Experts of a small language model.
Experts: 48 experts in each of 9 layers, a sigmoid router.
Training: a variant of Muon for the experts, 761M tokens, 2904 steps.
Below are experts of layer 7 (counted from 0) of a mixture-of-experts language model. Rows are named router (the router's row for the expert), gate (a neuron's input weights, with its number), up (a neuron's input weights, with its number), down (a neuron's output weights, with its number) and show model dimensions 0-63. Each number is 500 + 25 x the weight over its row's rms, rounded and kept within 0 to 999. Numbers have three digits each.
After each expert's rows: a language model's description of what the expert responds to; "comes after" lists some tokens at least twice as common just before its tokens as in all text. This comes from a sample of Wikipedia text that the model never trained on. Tokens count by the router's weight.

# expert 27
router:505519485501476558524513516478487538529502498526468499490468488520486479500490459472486527469496544484560474463527520446505552460478476491478466514502493533520519520454491489482525514459516438
gate0:479529471555506472522440501489461490502519488527480501495510523507479537488501487490465501469487465477509463510453525488504496472498484479495452546478498521459510479472475502470508498489515457
up0:490486498508511514500469488495520485471527475477519456457515536488501506503508520510508476546505482488502509584511460505471515504460542462510530496503503490534497493528527510532463525543488520
down0:495523513511491478520515468460512487522540481490500504488513478518498503510485494507448467548534446483576475536496503490504508462507463475535517526507462548500484482535472479539525533511493480
gate1:539508466537510484535490531491486481485508486459546491521495505541497497505454456537526536526479512498485520457516517496489466511470496492468515494506522518526531512528498477555514488464530523
up1:526476538520505487466488517514503520490544478468562494525437520506445491523456480471470485525482544459501501480492526480458485499468510495451515513495497508512521468535491491513507532520503495
down1:498480454495494537466503456496482493525515478511468499538510496549525462514499485494518506539494499518483482561530514474502516506468508533495499516522499466502506480468489496451489488507491455
gate2:512469507535488483508470523511514528496499477499520487489525511491533467505504510537489510464512555444509477519557498465488506436554542509499497534515519502497507509486494513494508503510503481
up2:511483499502512508524473510512475508538516452531518498487505493549495547486496467451500505485459521489450480514532486511512496515510472459465446507557540518520513518535493542503531496488490503
down2:482519480550484508507496508488495489497447501510455505492527510480510511497477494530492450507486498556516473498493569513491498489463508467500516512521451506491490516496470491505509465523533513
gate3:478526502496542528480517486429490431536513504508486495522484510510466521503438518467530471447507511527542501479519516509484546479521519497506480526504496553483504503482477489481503500496485480
up3:523480486501528477496482490461543515502548518510518518475468471508537464501506493540510479491457461467499465551548491526489507528474543437480504481507475450452506483473505496482541485482522517
down3:511506501516489496498485504500535561552490497512467532475540502509459502468471503528533496485515492526528481514478523525520489493557526467562473525493511497565511511533521490458471495474455501
It responds to: Periods ending sentences, inside decimal numbers such as 48.9 and 49.91, and after initials such as T. J. and U.S.
comes after: "0", "3", "4", "5", " U", "."

# expert 12
router:506489497487485491532483543470519555530507477487477489464496495489503535524458475505492497472523511481492483487515483502510507473522532522493486483485528540511495529515485489465462460482518427
gate0:510505536546497456509529460423504507504493508536541504458504488522501516492521476471479482491494467459513468485500521444491511467483502506494505507495494501465475534462550460480490453470500509
up0:469532562525491501501514493481518497530481505486496510517484448501517507547535542503515484547528477503471478519546504510460499489543488522499489496508518482530476510539473519535476528476519511
down0:502518513506487527477493547540456466475500537484517484472551509550486487482453510503526505450487472464455498502471504505496494508501534499474521514459525523467485446526471533482498515502491496
gate1:532509505454489493490472469498484521494518505486520523516530509512529499486508482529475471492498510553499494475501464471475519535524516515514495517450484530468510504530482510487465503501512455
up1:512502516497504493530508540458471486504558454524510471493492544469506479493447541511529463491496492533506485505550527476465488530470491463511504534476511520445493516473499460462502525527521517
down1:533464486505510506504473540469518496529468533485535451472466476515495494506499536519498520463491556490460466551466504550479499523513553512486474483494504505531499523490501553442508540495459482
gate2:477521516472498492517492517473528453471481503495541487477504512457485514519507496494483494466520465480494467539478460528544475504539526514487522552466484497492524520520477486475525506514506527
up2:512498488490487496524524480529502475508479501538483505493491489500499497557471500457482502510536514517461488515477448524480490508517527525498469513501526520563460472511477525489505500502523513
down2:489502512504525493497492547498481488525520510475483511535511481511485541490491447481493532511503523519499504530480485515495493496453504494512474478580471492483442487522497428480531491523483499
gate3:496429491488525464481460563490517486535502463505491538488491503511526482533477487536521509454495493497470493513464519488509500485545500533537509452495512547512500502510500534467527504451509474
up3:544490479506479511513456511467514503497481473523487494466531485468515462496504507481532496477497483512468515506515487510457491513469502523452472488522506494511496507517495528557466505513511512
down3:492523575437494479509491460518500505464507528491451531522505522521498485511462538543521467451506497513488540499513485507487487524506504522499558465509488508505495503483489438487506526513492491
It responds to: Digits inside figures like populations and reference numbers, currency symbols like $ £ €, and country or region names like Spain, Peru.
comes after: "1", "0", "9", " ", " =", "|"

# expert 39
router:490479506465477521530494506497491506480537506467487496478508481475479521502478483486498501489479494440517526479521494474468509489443521512446492473506497517512519528482524486474484497481507473
gate0:496511528511478514541532515534561512449506456502505539473493498501456490507498546480477491504531518501532473468512534465502475507483531485488520530497501478477484503436502496486473500497484497
up0:495498485468501512530522511514497464489501492490516522503486485516483497509518519534467499493507521476499477505542520472499505508470459495499506511489498454488477462586534514492475484504498498
down0:523541494524542483466517500504483497501488475491532510495502488540536506515518492493482500515505510506479496498506458531534522467505548481524488534531445476464507481520459488470511508505522562
gate1:492492515512476535507478564472498463529550467472499502550527460478501496529529483513520539480514504490489487450473438481500472483461537475482477487548489510530490492497514521528509512515460512
up1:506486496468478501483492431501523548526498483515461512521479530520521536529528513522558493508553504511507501496441512465522496524496484485539528512516513480511498529496498525523484535532510507
down1:509521513468548501527521515518539501507501478487476490467547556542525518487465519512485502487517500519486501509551527502510451515488510537479494472476500467500472501481488515501478455527527510
gate2:511465504505458472480532485499471486519508483475473513472522484465517540519526530509505494490548500493494545512499505487524493479488538497491486537472468512505526453522525467477515467507533509
up2:503515507495467482471517480522465514554491468473465503496524503502516479470518488520483509526513540438488525527495487452521509505516551512497472537465497522554452499551518453503481446498480495
down2:478493480505508493532522471476447529560500487434476463497532477497469517531521488496537466484466510500517514518499490504502508522549476481523473499539522507523498464499514501511532551502456494
gate3:528497486467512451510505548501452540514513518499492518494542518458539484488515505547499471501475456498498511491484491465543501494506512466501490568494518508472433463516483526471475496484495477
up3:510497516452482532508558547473510533501508518543510497517475489525488540507517478490465500478533518477487483550506513498516480514492496500491533461547495539469517506504486513453519522476497517
down3:518485482482454471465468510559519472519550463531481546506480503439496496550478486447494522494539493481505524546496538494427498498490475522494499533518464494509541525494482498479482490504473511
It responds to: Unit abbreviations and symbols after numbers in specs and coordinates, such as km, ft, mi, m/s, km/h, kN, and the ′ and N marks.
comes after: "0", "5", "3", "4", "2", "1"

# expert 13
router:462481481517482527518491522494502514473491511447440521492484521466503499489526484463502511460490501459517511468504469476489500452484491493482471514460551521573509480452490504508492461477492449
gate0:508505506504479493562473492535474510497503479430518476536475508497496490505501530502494507498457528524495464465483489522476524502524496510460481501469518483470522514500426542454508488478447500
up0:474485460523473478482512516500475465522516479504508520469512488519467497520520505496516473460539510520533454532492517472439519477492529459501516521477517535477508493496518446498484567499502511
down0:491523482504506492517492458458535491438508515502520489546516515537493476499514469492515526525517482514512542519495498518514515499512535519557476558483537496531508511534507507512521519530464504
gate1:483467501543507493517506470502492496509492451503504493494444502514523479484549464502482496474481533504545532450460515503494489463501523469510458480517505477521520519520492465495540522508530492
up1:446550524497496505480468484484537487488462522499468504465458512542525495505496515532454481474494484501507516549502489516483473496482492476513506509536516558475499492478518511480488480481534448
down1:494509513517527533481485439515479519537521483471491459446499496492508531484513486521446504510528534499496515528492531483481495513516444477486457522520459528471480510521443511505510508481503467
gate2:514498492499503562506502513485500478503493509470488488491531497507485481494463498533537496448493542461465506478538486543488501492512484489468518531506491476495461486475481508508503485482521487
up2:471460490467481524474533550535498460496540480448547503542488475501515505494467519517449467536502468505490477503533504525548491500508511542487481504502528502507497467461499510504536463529492481
down2:517531489501534523490521509545503501517484501556504510509539496497528494558519489485472503488490465515490559534514466512491510521527466508482452513520457504477459479523501494500527497526479503
gate3:456456484517505491528518502542480470494507506449518534478492484466494500487502513490494459518540487504496529513473502491463453499524505512487491559485494487516529461437512505494534510471494516
up3:526511459479516486502495499532514532486524495476508505499547520537509476486499519541482507497481470495446481511508529474507522515540447463510473517506497471467469533516467501465505502560514508
down3:493500504497497478509485499485503516566503479497524516508498491476511495461512503485489492479509492467442481537464481504490522509517514456487547479507526497536435521510500476488509517524490454
It responds to: Digits inside scores and game results in sports tables, such as tennis set scores 6–4 and 4–0, win/loss rows, and opponent columns.
comes after: " ", "–", "1", "2", "3", "4"

# expert 17
router:479505504496470512497545508469486514491534506490477509472519489480476504469465513469497498477575505491531541429515449496475515491498561491464502482485525533502500510466466505489514448499553459
gate0:501487520515503482513522448512534568518514451516490509514531459470528485489487506459511501490524533474515482468509532534484497502556515499508499505488485465509511509493457441527531487507537521
up0:496510490493439541447539485506552519512432508513517519478489480484505509494483500482496487533513531498495500484486492477504533520508494495506518522501503463519487523468515506459495472498543513
down0:549509512503458493496509506493518504490532488528498455514502476512473519485520527471567516498447523494487544519519500502483517523483460502495510476510474495481522467496533528475454511483518556
gate1:479522550471510511496500499465514478498478473477528503489510517538502478477518464538523502506534521479506494490544492503476495473520507500492479479504518462522503510453497479489517510486500488
up1:517507469472479485475477466495501475496518508484542467453491461502499520465535519540487498510512484439469467472504512524521476506534507456487489461501510459535511476458483496511503502479474497
down1:485508485511504512484474508465487470518515474500503509520538501479514469496488512503475483489477484488494494491528491489501534514512466447448482539489481485463494503495477459524502469516495498
gate2:529494478515460501480499453479522477518512534524500485476479477453519522517446487474540485494530498512505447513467499516458481508500492501489504507522493488522516508526482544501505497557537463
up2:470539479511530502453515498508498492509417465527470500497468488517515502559502508532497538521510471455468521516530513502501505507517502503510470495446474539488498493521551496521497514530505522
down2:493524510487512461475483509576529487516482506454469543544493471511492500530502474511522484527484486536516539529515484505511510497500495510507519547496506502496476474529523483502481501492465486
gate3:491490515489501449501528508496468535497511490534491460500489447503503468486498501512502477497459483475514504470519497511506510507492490495470542475503442537477522526534517493529536488483464488
up3:514552455494544514515497512475480444472509463541512547477516444524466504485476500514497540492484473476493532532508521533509518513515519501499464461502491476469450485558501460473471499494514488
down3:533509490489479467461546580471483526523499495528463508483500531456520514513488545533499485469515450513470558524515463467492497492477506486510506557501527521424516525514501510517485448523525515
It responds to: Military and war words in names like World War II, Royal Canadian Air Force, Army of the Cumberland, and police or corps.
comes after: " the", " of", " World", " a", " Air", " United"

# expert 28
router:487512467485462506567502509517495500517518475471442521493519496491490508495510443443507489452493512457511518463491459458489528451500499491495518526475525526518541523434479507484482442478517467
gate0:512523503474461477546540449513529519494488467520450493496504486510498515547515514494489447490455480478511533437527531463509540492503493514506497548520521489543502513519512498546512448494487496
up0:538483523490504498460487462490515494480478469448508533491514478476449494532522518489520499520510514491499510512468504508494490539482472514473451504515499543501494530486505482499498449471490505
down0:470487467502511501482469524464495493541488514510480527498485500509499498539451491521475538478493539499527509513510501536484519459493522522504437452511452490536476504490483532504513529492521508
gate1:518558463485514524472511475505500482473514466492435514537507488476463497470555482498514516500490551494476492548499553512488479518529464500500494522512529530506490495494535498510503448493469517
up1:498504498506513473528504521492504505502507485508487517479500541498487523486523484515469486487523531520504476497558482468493488531502491471506533501495562491493499518499525470549459443509463543
down1:495470496536462502506538529470481514555512515458517503508477539495471523500493512491517542506492489528495517511487489521496487490458507502526524507496519562507495540496467480502466509500560468
gate2:493508519503498512496546493436512472524483493494497504551502507493502486531513493491473497525479486498531483504476464468511486479524498462488481477530502465519491494475444470498488496510498504
up2:506462516515516431496508541487452486539495495557510508465487487512509512478494498507510518475495509515518510523447495469518511502487534500496502496510520527528507510484522464500524471537448476
down2:511529465499487524534500499527470536531526493488467464536542457477493502476530544487487459459474485530509508528528456478531516507482494532504514484521486495499480481521538467526483492499478523
gate3:474529520498503476555521473506475499486504468499450529489518507499469494486461445489507514465485498495497492495524511480473516506511512527547500505515479505503495462519517513482496489463508506
up3:521535495507505517460488506501492499490511474487547483500464517537512478434503504502519475492473487514485468494484536495501527542500464500459499410506471491471509518519488521479529480524492503
down3:461481500477490492462498474515477522531469480483482488515508485531490542497505523492521531440510492518497501467495460522454494445525480506485512507529482475470503473475493513521455548491466442
It responds to: Digits and a/an in sports stats tables, ISBNs and data rows, plus column labels like Pts, Apps, FW, MF.
comes after: " ", "1", "2", "3", "–", "4"

# expert 44
router:457535524489486529501497486507500525539498508463484495536512480485476526472488470457472520479540507465522524472530531467508526482516501488425503502503500566501540519471465503481485474491541451
gate0:524510497524554495501509492546509496564508491500495485503515510502514480538516472539501504475517478477486468490525493482491499493521519479522510491487469499451475538505515501493483512467465500
up0:544495490465449509506508539488488525496547494514545503521519504491499495470527488502544512528483523503515486548511514504497462522490472467512495510520502500505514483524487465529513466479497566
down0:545481498498510509523482535545521508496520520518499535522524499530500474490488473556510518487545488484512540519511499496508511524449512476479442542502511538459500463504481500486497512507494500
gate1:475458526497482539500483460472501495465462493479551503484508501481499525516495494489507472458535493459489502490540492515506496475507501491503530502488503477537499507490479505505513486587516489
up1:476505501491511485495521486498511527459494499545485492501485534502532538556503467499483529527464520487501510490504445471500488486520518522507462492467542478505504535529453509471474529471452463
down1:469493472492495476496493515500520518517498461485484483489495484508479478522509494499480564474474483522502497507497490452538487472464527543493515439482511479500491522486536494466469480474516448
gate2:486517461456479480521497475460502521522529488479506525508510512489540501502502486501465518503509501479496485524538507505508522537503522466496515518489494528484521530525484471550515485511528489
up2:480499519481501503506493471463538503552492528524517506517494526492481514507460530486528520482482511498481517493487520489501525493520519499474475480514434499526500493514528491516458459545537489
down2:495546510467536474498551499514451508500508499529542478500525518486503489541507485525466502497512469496493478436465482467536484485499536507474482545494519478522478484451460484480481501552491463
gate3:486510518488475490475538485533502505480518521522503523523480513516485480521459461463496498509493478474511449496535499405543512474481530523466474542491494523505500500483483504541499474524516435
up3:484509517445517490503436517481510501520452498507435503491521528497493537536468458492504515516540513467491499539482524492504477498474477480508509487508457510464468473496491519459442471511516491
down3:461540501519507504540469486460507457506518503510511497484487504489528492500538492465503521502540529504511446524542496490533542484475471523537471479487495522504548488509507496479495475437511523
It responds to: Quantifiers, numbers and adjectives before nouns, such as most, many, low, high, two, million, often in census statistics.
comes after: " the", " a", " with", " in", " is", " and"

# expert 2
router:486495512477484497571484510483489525502519484456487480523507491517489550491480447507443517467512473474492475502494460491471525476486492489445503493480527544520495539482449508515492484449504491
gate0:460485491498405497484530537486500566499508504506489520511488473488524505485481476514500544506484498484522498475490467482496496513532485509481521522515533472496476517470490491508518496491492480
up0:522525519500481522474486535508512479495536516534531468490534523502492548470453504452512496505536497522524515504521501481535559515512527542485467496492523486470480516518530483517475484497496520
down0:474479475465525496568491499477504511457505482466525504524474467499543504509536518532505489497521508516464510464491507509491499470480490525448466500531502488520479457554514523462521522490551444
gate1:491503497493476504503477496523468499491500470542512486527495504517536498498470523511439504447471491517479462502502527469512456501469491503525462468528494515479451488496470472510476498479507504
up1:472532527512494496486528440493504488496478497555525514482475524540491466532466443494487485490493539554454527542466511468505450505487475487507511504502486495511523476478441552448465486473518530
down1:495460504493482486500478485499517490536479503470501473483510516540488518487474489489505490508514459496494484510562506506509535471469538519538537514505550490462430457511492506522481498510467546
gate2:533522503478476516535527510486485511508535512445512464468476507534526555511552504508481539498494499510482456457536514491516510493531540522460497501457496534542528523474478504457499485481499489
up2:508479452503474465490485510486505483483498511500526459495510522520544494518475527488514478486500509501469491468507486513489528485503494502478531564514491475481503507522499487476503467533492536
down2:497520505492494480475494537537538516517475502511459438529535503489484526474496472476570483466519479520516470534511523487467529545480531470475513476518471491479528500503480456495534501477491454
gate3:490499486493494515480486561516480481490501495500513505491530480498513513477552530478519485523522479527487479490458515493500521538457520505484489539491449469516524483497521522479465472496517514
up3:534499472464512528534514498519481475472475507486535504507467507443502505544483499525461443531504467515505542504448509474461493504568477499521504534470499507520511467528507530537480497479513499
down3:482514488516498467490494489452499452503522517496510491490482491447519506473473512501511556479524520508470524493534552480545509498471496546497466493496493528461474494489470481493525509503555517
It responds to: Line breaks ending list items, infobox fields or paragraphs, plus heading markers like ==, === and table separator rows.
comes after: "\n", " |", ".", ")", "==", " ="

# expert 37
router:466497478484474487547535466500506521528496506495462535494528481490477519478473506481462467500502476469533555511516481464481529463479502531467469484462528545537528478474463467477480454453517482
gate0:509492472534509475501536476486514502508486494460550523517495524534474504495502475484499477549487500486501484445509524449493455486442470526509520523487500498515512467432505490527512491514488457
up0:465522509511496529509497507522532529495512482491470477490526476498482471508501501523537506521547487501490529508513515468480470522487497520495496492493504492513515495491558512523513493492513459
down0:491483482489494504515516497527506495480466480527558521514518444520468463521521473517532544520528507504473473476520500492539485478483480508484536556475495514485492524505483521458496488521510491
gate1:424500469517508467536510473515496490498512496544454503526483495475533440463526502489495530528488528466507514553487497494451527455486498485498516513526457456501528535491458484468529462459494520
up1:535513488507518497483503495474488481543518489516521502514494509499528455547433472532502522443491554524542467497516498475468524517451481543510496478555499492471526507460478521489511533512505513
down1:471508509506492505526523493471501500536464501461473519500498553485506478512508526480493482485493490514531472535502502506481511495531461472535511499508520486514473487525462511544476449547500416
gate2:486512481497531500508531548506515511504480489500478511487544474470491537487494545492536516526532487489494492505434466477491511492443487513480492508475499489474483467471509434487470505473506483
up2:519574480547512530534483547529499526487534521467516507458500495478520490467538445489535490501500487544465487509492513534486520487526505479519497498514494492502507549517465517477546501546551495
down2:475519491495514528574490503499491489497517520508437477517491487525470477537525523482491480540425518493487498504523482519533510490522507472510467513445497534458543474559493470498487559489527525
gate3:490521514535516450495510467505511489535543528484478483485517482483486525526493509515472538533550501456517525498523516503511487505470487519542520499495456515481478482487526519512471532461505494
up3:499486529476476527534496495509446502459460479498490492507505507523493535504538486503455520503487492492512499467501516486507523465478495444513513507545457478479562495491510510512496481503514465
down3:475464545430511538506488527496504522414526503526486506489499465503486527489503493523510502464506454485531495495505493499508516479523463520543524440502461503511510500484518495480507461560513508
It responds to: Single digits inside model names, route numbers, ship codes, coordinates and statistics, e.g. B-4, B22, 2.0 L, Chaparral 2J.
comes after: " ", "1", "0", "-", "9", "3"

# expert 5
router:433485501517497519547514520504517505506499539483473480477495515475522516493478450476487469492506518445530515470538465490491515471478492520460500482463489498504511505488495503495499505473516481
gate0:493480511463507517474516506479536468491495530454488459483505474527502517436458473480528518467482558473536542498503505490509460501481511531491490481561469469543554504529518520460524544458481496
up0:494520451489473484489537549463469502526448490496484541472527475564483524532504468483528498531472489488509512484492498508552431481521505510520515521496541519539481471477472489507517521511516484
down0:493543490503491485520513506532483451475500504452535496510524483519507498462469494543482481503508541439499502494499497470500521518506475501497489518506505515533496494511475526458545503464515527
gate1:496482479501492494551476525477507510488510554457470469490493472502485556493485514501488514499496486467480535492513509561500521499517506508472518559500462490496498482474496506487442452487484501
up1:529508477534516467491503507499511501534505509442492527479537463471490503547503519519475459503535501463474491484534494477510508531514480482492529462498529473462550485476529481454523513477493469
down1:545495512488499505502509542498524496502525487502480557510498457474521483564543486519526501496478501509487524453523497511499508472476507508492544479494472516508520482523508479490515520494533485
gate2:475509496511514490509514483436506462503489487530502490493473515466455501450517481494502518486505522499474498444457508496435517540480535472498512477487471485545503541493475518496473480491510498
up2:447500531487490508541496485489497513510495499512541452488532497505520515511506492458449476475459527472532527460473484470423499505507575475527493482490463491557517523495509500512485501491482475
down2:468496492471482508526520465472490547504517491503489480485514512496521482531473497474493491462453458485495533497494516498497556440504528523451465512534492462453467468482534525515497480493520531
gate3:462490494458513538475454494520502525513511533496470501502474505504476506506497508455507497479520521505495538534507478480507522484459477500501528491475471501454522514490491509501521566484516514
up3:477506464520529512519483486512492519487462548506477525484469537449513465537504482517517505512506490484500520467501489528504486484475521452502507508530506536544485501507537498475509515513503463
down3:497508530527503514512498501504480479486469513528543466469498533472510489503470499536473476513468499481501495512511517473533498495479528508425465511520518473482505514467466537494524482522501476
It responds to: Degree, minute and second marks in map coordinates, digits ending dates, and "New"/"United" in place names, e.g. 39°10′47″N, New York.
comes after: "0", "8", "4", "3", "5", "7"

# expert 6
router:446487504477491531520500490515472517553491501484453486472494504431514536466512502485477485449507545503498486463518491472510538444518476536485491481512515550497499533493474518476515478506502490
gate0:418477493474466467527533527501520485509485510513526491453515538497526519475529518488468481449532471519499514487502509492534477527487475527481471484492511489444465517501480484476527532506515519
up0:481486496481528504475516519493499547498435515527526521531518522544485500560527508508481479512486471483466494480486574494434502496498465484492500498541487482500485486500457525535468502501495512
down0:521480552431486461515490511517493526512474515468447492482471491511498480500497517509506568541521493514491516503520461476493516453490513520550512496506509541478472499487510515488543496520498505
gate1:477472511461492484497484524529505469531499512485499492501510480507502499446508484515492516523508488483516526500523486483516472528506514475483513502484531500526501486439476536482481559537517472
up1:495539529483500495503491512451542489525543493482478520513526500459497484482523506530477490515473525504496492477517474476445495474505478550496529502525510481532479481475497458512491500478477454
down1:506482518496521512495498501507498517501512534520451482571502485529495480489472516490517512505434467480518498484481500484462476506529497517491502504494449455475568500523480478499469496503525529
gate2:525466517526512473467512472535468506476445481546482466474533505507511517459503545518491518490495488481524488483562486473487483513490529500516486503501475478532540496445544492392524483508514492
up2:491538490496478520485520514515506510518491493449481482497504548458484506478479540495489491457486557458543483502485509494498526494502514530503452491491449437473472490491484508541512506497500535
down2:458524541526517484517506502543488525489483534476509496517468530508473469483489504499503489519549520466499467494489466507522519540497504500497487478465489527539510511500555500505499501502461457
gate3:461499508489528481524514482483472484498507508488480491553491485489494534524493541480463481532485526485509520483537478465500477447465505512489523533510515524549499493504527483456508495512476550
up3:526511538543491501523502499479509475495490504502503491507471501505539503447526466468514525488525498480477511453537483518461472538474542530535495497509529511518479443495542459504467493487528520
down3:480476492483483500517516482531526490509502502488488491525471521464501459486496510540501479501521492505469532431578453507548542529501508514449476454501538469501489553507528482471509499500471512
It responds to: Month names after in, on or a day number, as in "in July", "21 December"; also occasional digits and table pipes.
comes after: " on", "2", " was", " in", "In", " ("

# expert 42
router:463470472513484506523528480490512533510521470474422501472512471506503514510498484468493488432512504497536502492547516479496532456479490510482479521503530547487484518485473482501513499490508454
gate0:538516516492505497470480470485485481511509460490435493513507515519513498497487471482491503455482510521506447510486534495502478513477489532473519509469486505513500462532468537492510495505515508
up0:441473487504488478494500459485473445458412510503520534544507479475501508494512460498547523464440517499471548515465532467466501492476502512465526521500494502524460477506510532498477497523503519
down0:519505493480488512531543515490461512476489531515500495494467531517497519549495524535509487544503515467513472537522509467527465536519518510511540475484500497494465510499489501505456528513551487
gate1:503554489497518536481535500501498541480555469486511486515551452529478444456499488427483500539542521500561510483482529492526471517551504478485494504478508502465519493471491501495503518473512529
up1:525541517578487478499500537493460471499509532481484506464518484519536469543483488511491484516457483495557471521492463517531544504473527496545497484480518489465479463509486489468495513483452507
down1:468513471480501548504526555499474501497527479572500490501496502508514504491499502497473496516518491523466466520474490510540551523516494484502517477535472534473537538472518497491483501549524481
gate2:510515526478483488482519467488523474501501501487514471524485522486538517531484448535503498489530507534520523519518493512482487523524503478503458475475534487441486519516466513509470488522462461
up2:504500454503537496493474520500507519497470459521520479493548473491476500511530527481499502490466491473514521536529540509550485421506512452478478484499499505495506531501519506499501535487511497
down2:472514421497430557483515492491511503539473514473471538480481502496519466443485490503505539459499470507487460532465524494524492459518480494487483457479451490496499504518527526508506475485518538
gate3:490522473510503503476469522524482529556477506447467497503522532550507462449529491489489505492470511531453485521483483539504549521531545472515488475503464506468538511506466540481454483541509506
up3:481507525500509485446486507547514547512510536480457512527509506566518509533537458494482513536475485521478503521491450496536533520465497563494506523486458548485511519500497509565554501462552504
down3:494548530461489435537481459509520545524526484519478482515526509489486450481524483508504501531514474500482528509505528474516527465515512539524520510552485471505514466468482478517523490480504505
It responds to: First digits of years and numbers, mostly 1 and 9, in dates, elevations, birth–death notes and table cells, e.g. 1918.
comes after: " ", "1", " (", "–", "9", "°"

# expert 10
router:511473499531462565546459502484503530487512532475480503520486500485501513506509493488472506458515499491550494443527479434477539449487506512481522512489548525494518488495474487538485456466517493
gate0:472452481504519528500467488466497479497550480499491506505469467480466507487477514528490450497492533471508513505501487484517486481554477531521452515444513478491531527466479534516520495520468494
up0:505463495551485527464485489510492488514481496503482484561464511492496464506504504478493506515490528471556514469506521540493505502488511492522498469490481532481537519507494534506536492539510483
down0:486489512506464496489477532446496530542467487477529508549493495490564471486504504476541496510508491481495499475518494506488467530550505486520531489505476506499511495507521525477553532506488443
gate1:498516489516504489526526526522481473475476495444483512539488476487511518543487485489504487467499534494549544524516495512537489499511533513479511483519514520482477509479475509517467512522512486
up1:505513505464460514495494535510471512533554542528554519520524459509495513464506498478498503475539472537524510513519466514511501508507502464424467477474500461485488482511496467501500470542494488
down1:506441489501493484447509470501492450505568502562509519474461461458511514527530466504505489499509477501491519471486517459507485544492478493478511460520470511521481545492487496518522535508515501
gate2:473527535558474488554519501491486472471522552557489470488498548544503477496496499488469485487516500461465475538501515476501504493487476493496502511483502498491526491505536505477502486514492535
up2:498503460526498502519546486490507477529516492469539491541532481514500475469502504527473486467460502486514457531522498495483522450529517488509507483520543482522494505534498442543513477526498463
down2:531506493499506483513514462519542562466491568488480535506497477508495504489507519493496463516471472516531455511482500540490516512531492492489489506536550519534495492480474530515467457508442486
gate3:539447436497521522481517481537492485504488474503503476539512500489488494495488500470488480480483539510508459467507443496509506464503499502517530530507519530492495494469494485479499471499491474
up3:470516527533501563510504540493471484521542468521539464522518483499516541512493511471469449513498483482513487482462512478458507452496488470484459486526476507473499500556517495504504460500537485
down3:520497503534438495527511485525530474489499517548521532483461524517500467498495507537446507540506537516478460511543495506538497517546491492458523494495501505521501485489488493488450471486554503
It responds to: Pipes, party names, percentages and signed changes in election and sports statistics tables, e.g. Labour, Green, Turnout, −22.6.
comes after: " |", " ", "|", " Party", "%", " Liberal"

# expert 46
router:490500490522473513499500480488517525536532479487453491499522497470488529455510492493515478478528492479543501497518476483514543446490495530504461497507534553524533513469459479519472460517514436
gate0:518474504472499502520545516494500494540429494511484547493556481489524523490472525503524501522515497532495561524473483464475517487490491512450516513500473527570516511496505464487465533466492460
up0:484449474537532524515498454507498517478431526497509520511532494482529494491468522505526504511507522525512495533512471512463504502534509537503487548497517526514520472490514460446513480480480496
down0:512511505535498516462523492531484486447503534487476517464561542513494520496498489504497546500489522474561483503463476501494509498511534439465485463527482496530451500458493503488492469478469505
gate1:523550497553499490499488537456515505474522507473525488500516526513507478489473474545477455477504467502498470507457517483494530479511490485526530544544438506480537473459492540475476481477514475
up1:476524464503485474536524488490523496519501534496507504516482471472502515439513474526438537504502496524523530502514474531488499516499459538510544457492489498487442512499516516450534509476479473
down1:476509489536485497482493491514521516466538492501489499477500514521481515505514513482495473497539510502488508494555503500508448511536508473525533462503531550478499516484504494515543500517507506
gate2:513478456531482465490492508491417525536516527534446472523505516509489481507504483524519478500506475527495494431504467474538523465487490497512518495518520551489511553514526484542469501524473447
up2:498522500498476505489506493489503501500518545522495499491485524526478494487511480515494515510445472418453478476480478499511487516492478517527554467489511527486463489518501476494515485494489453
down2:495485504482506470468525491470493492574456503473532530536493536507493512482522485508508488520517465464499476546527506472483524511521481513488473535498515484467474471446497488499444480507495461
gate3:502483467530488493483504492551507488514509507465467488559517523447483485489497497496524440506499525513562479491493516529496520486503494522517463506472513515469510511470498459506459545504494498
up3:520499497491508494489522464467527482478523500521476499520514503461520504504565494577500531454479507477487452508491492458507496496486490514537529488486540504535487486466512505499521486442496506
down3:548474495494502491516501482494481491493548513509519511457480511520469515503493484497476486542466493500483504450502488525469504524491524503536470543466502484507474465473497494516500500494501524
It responds to: Middle and later digits of years and figures, spelled numbers like five and six, and pipes in sports table headers.
comes after: " ", "1", "2", " (", "3", " $"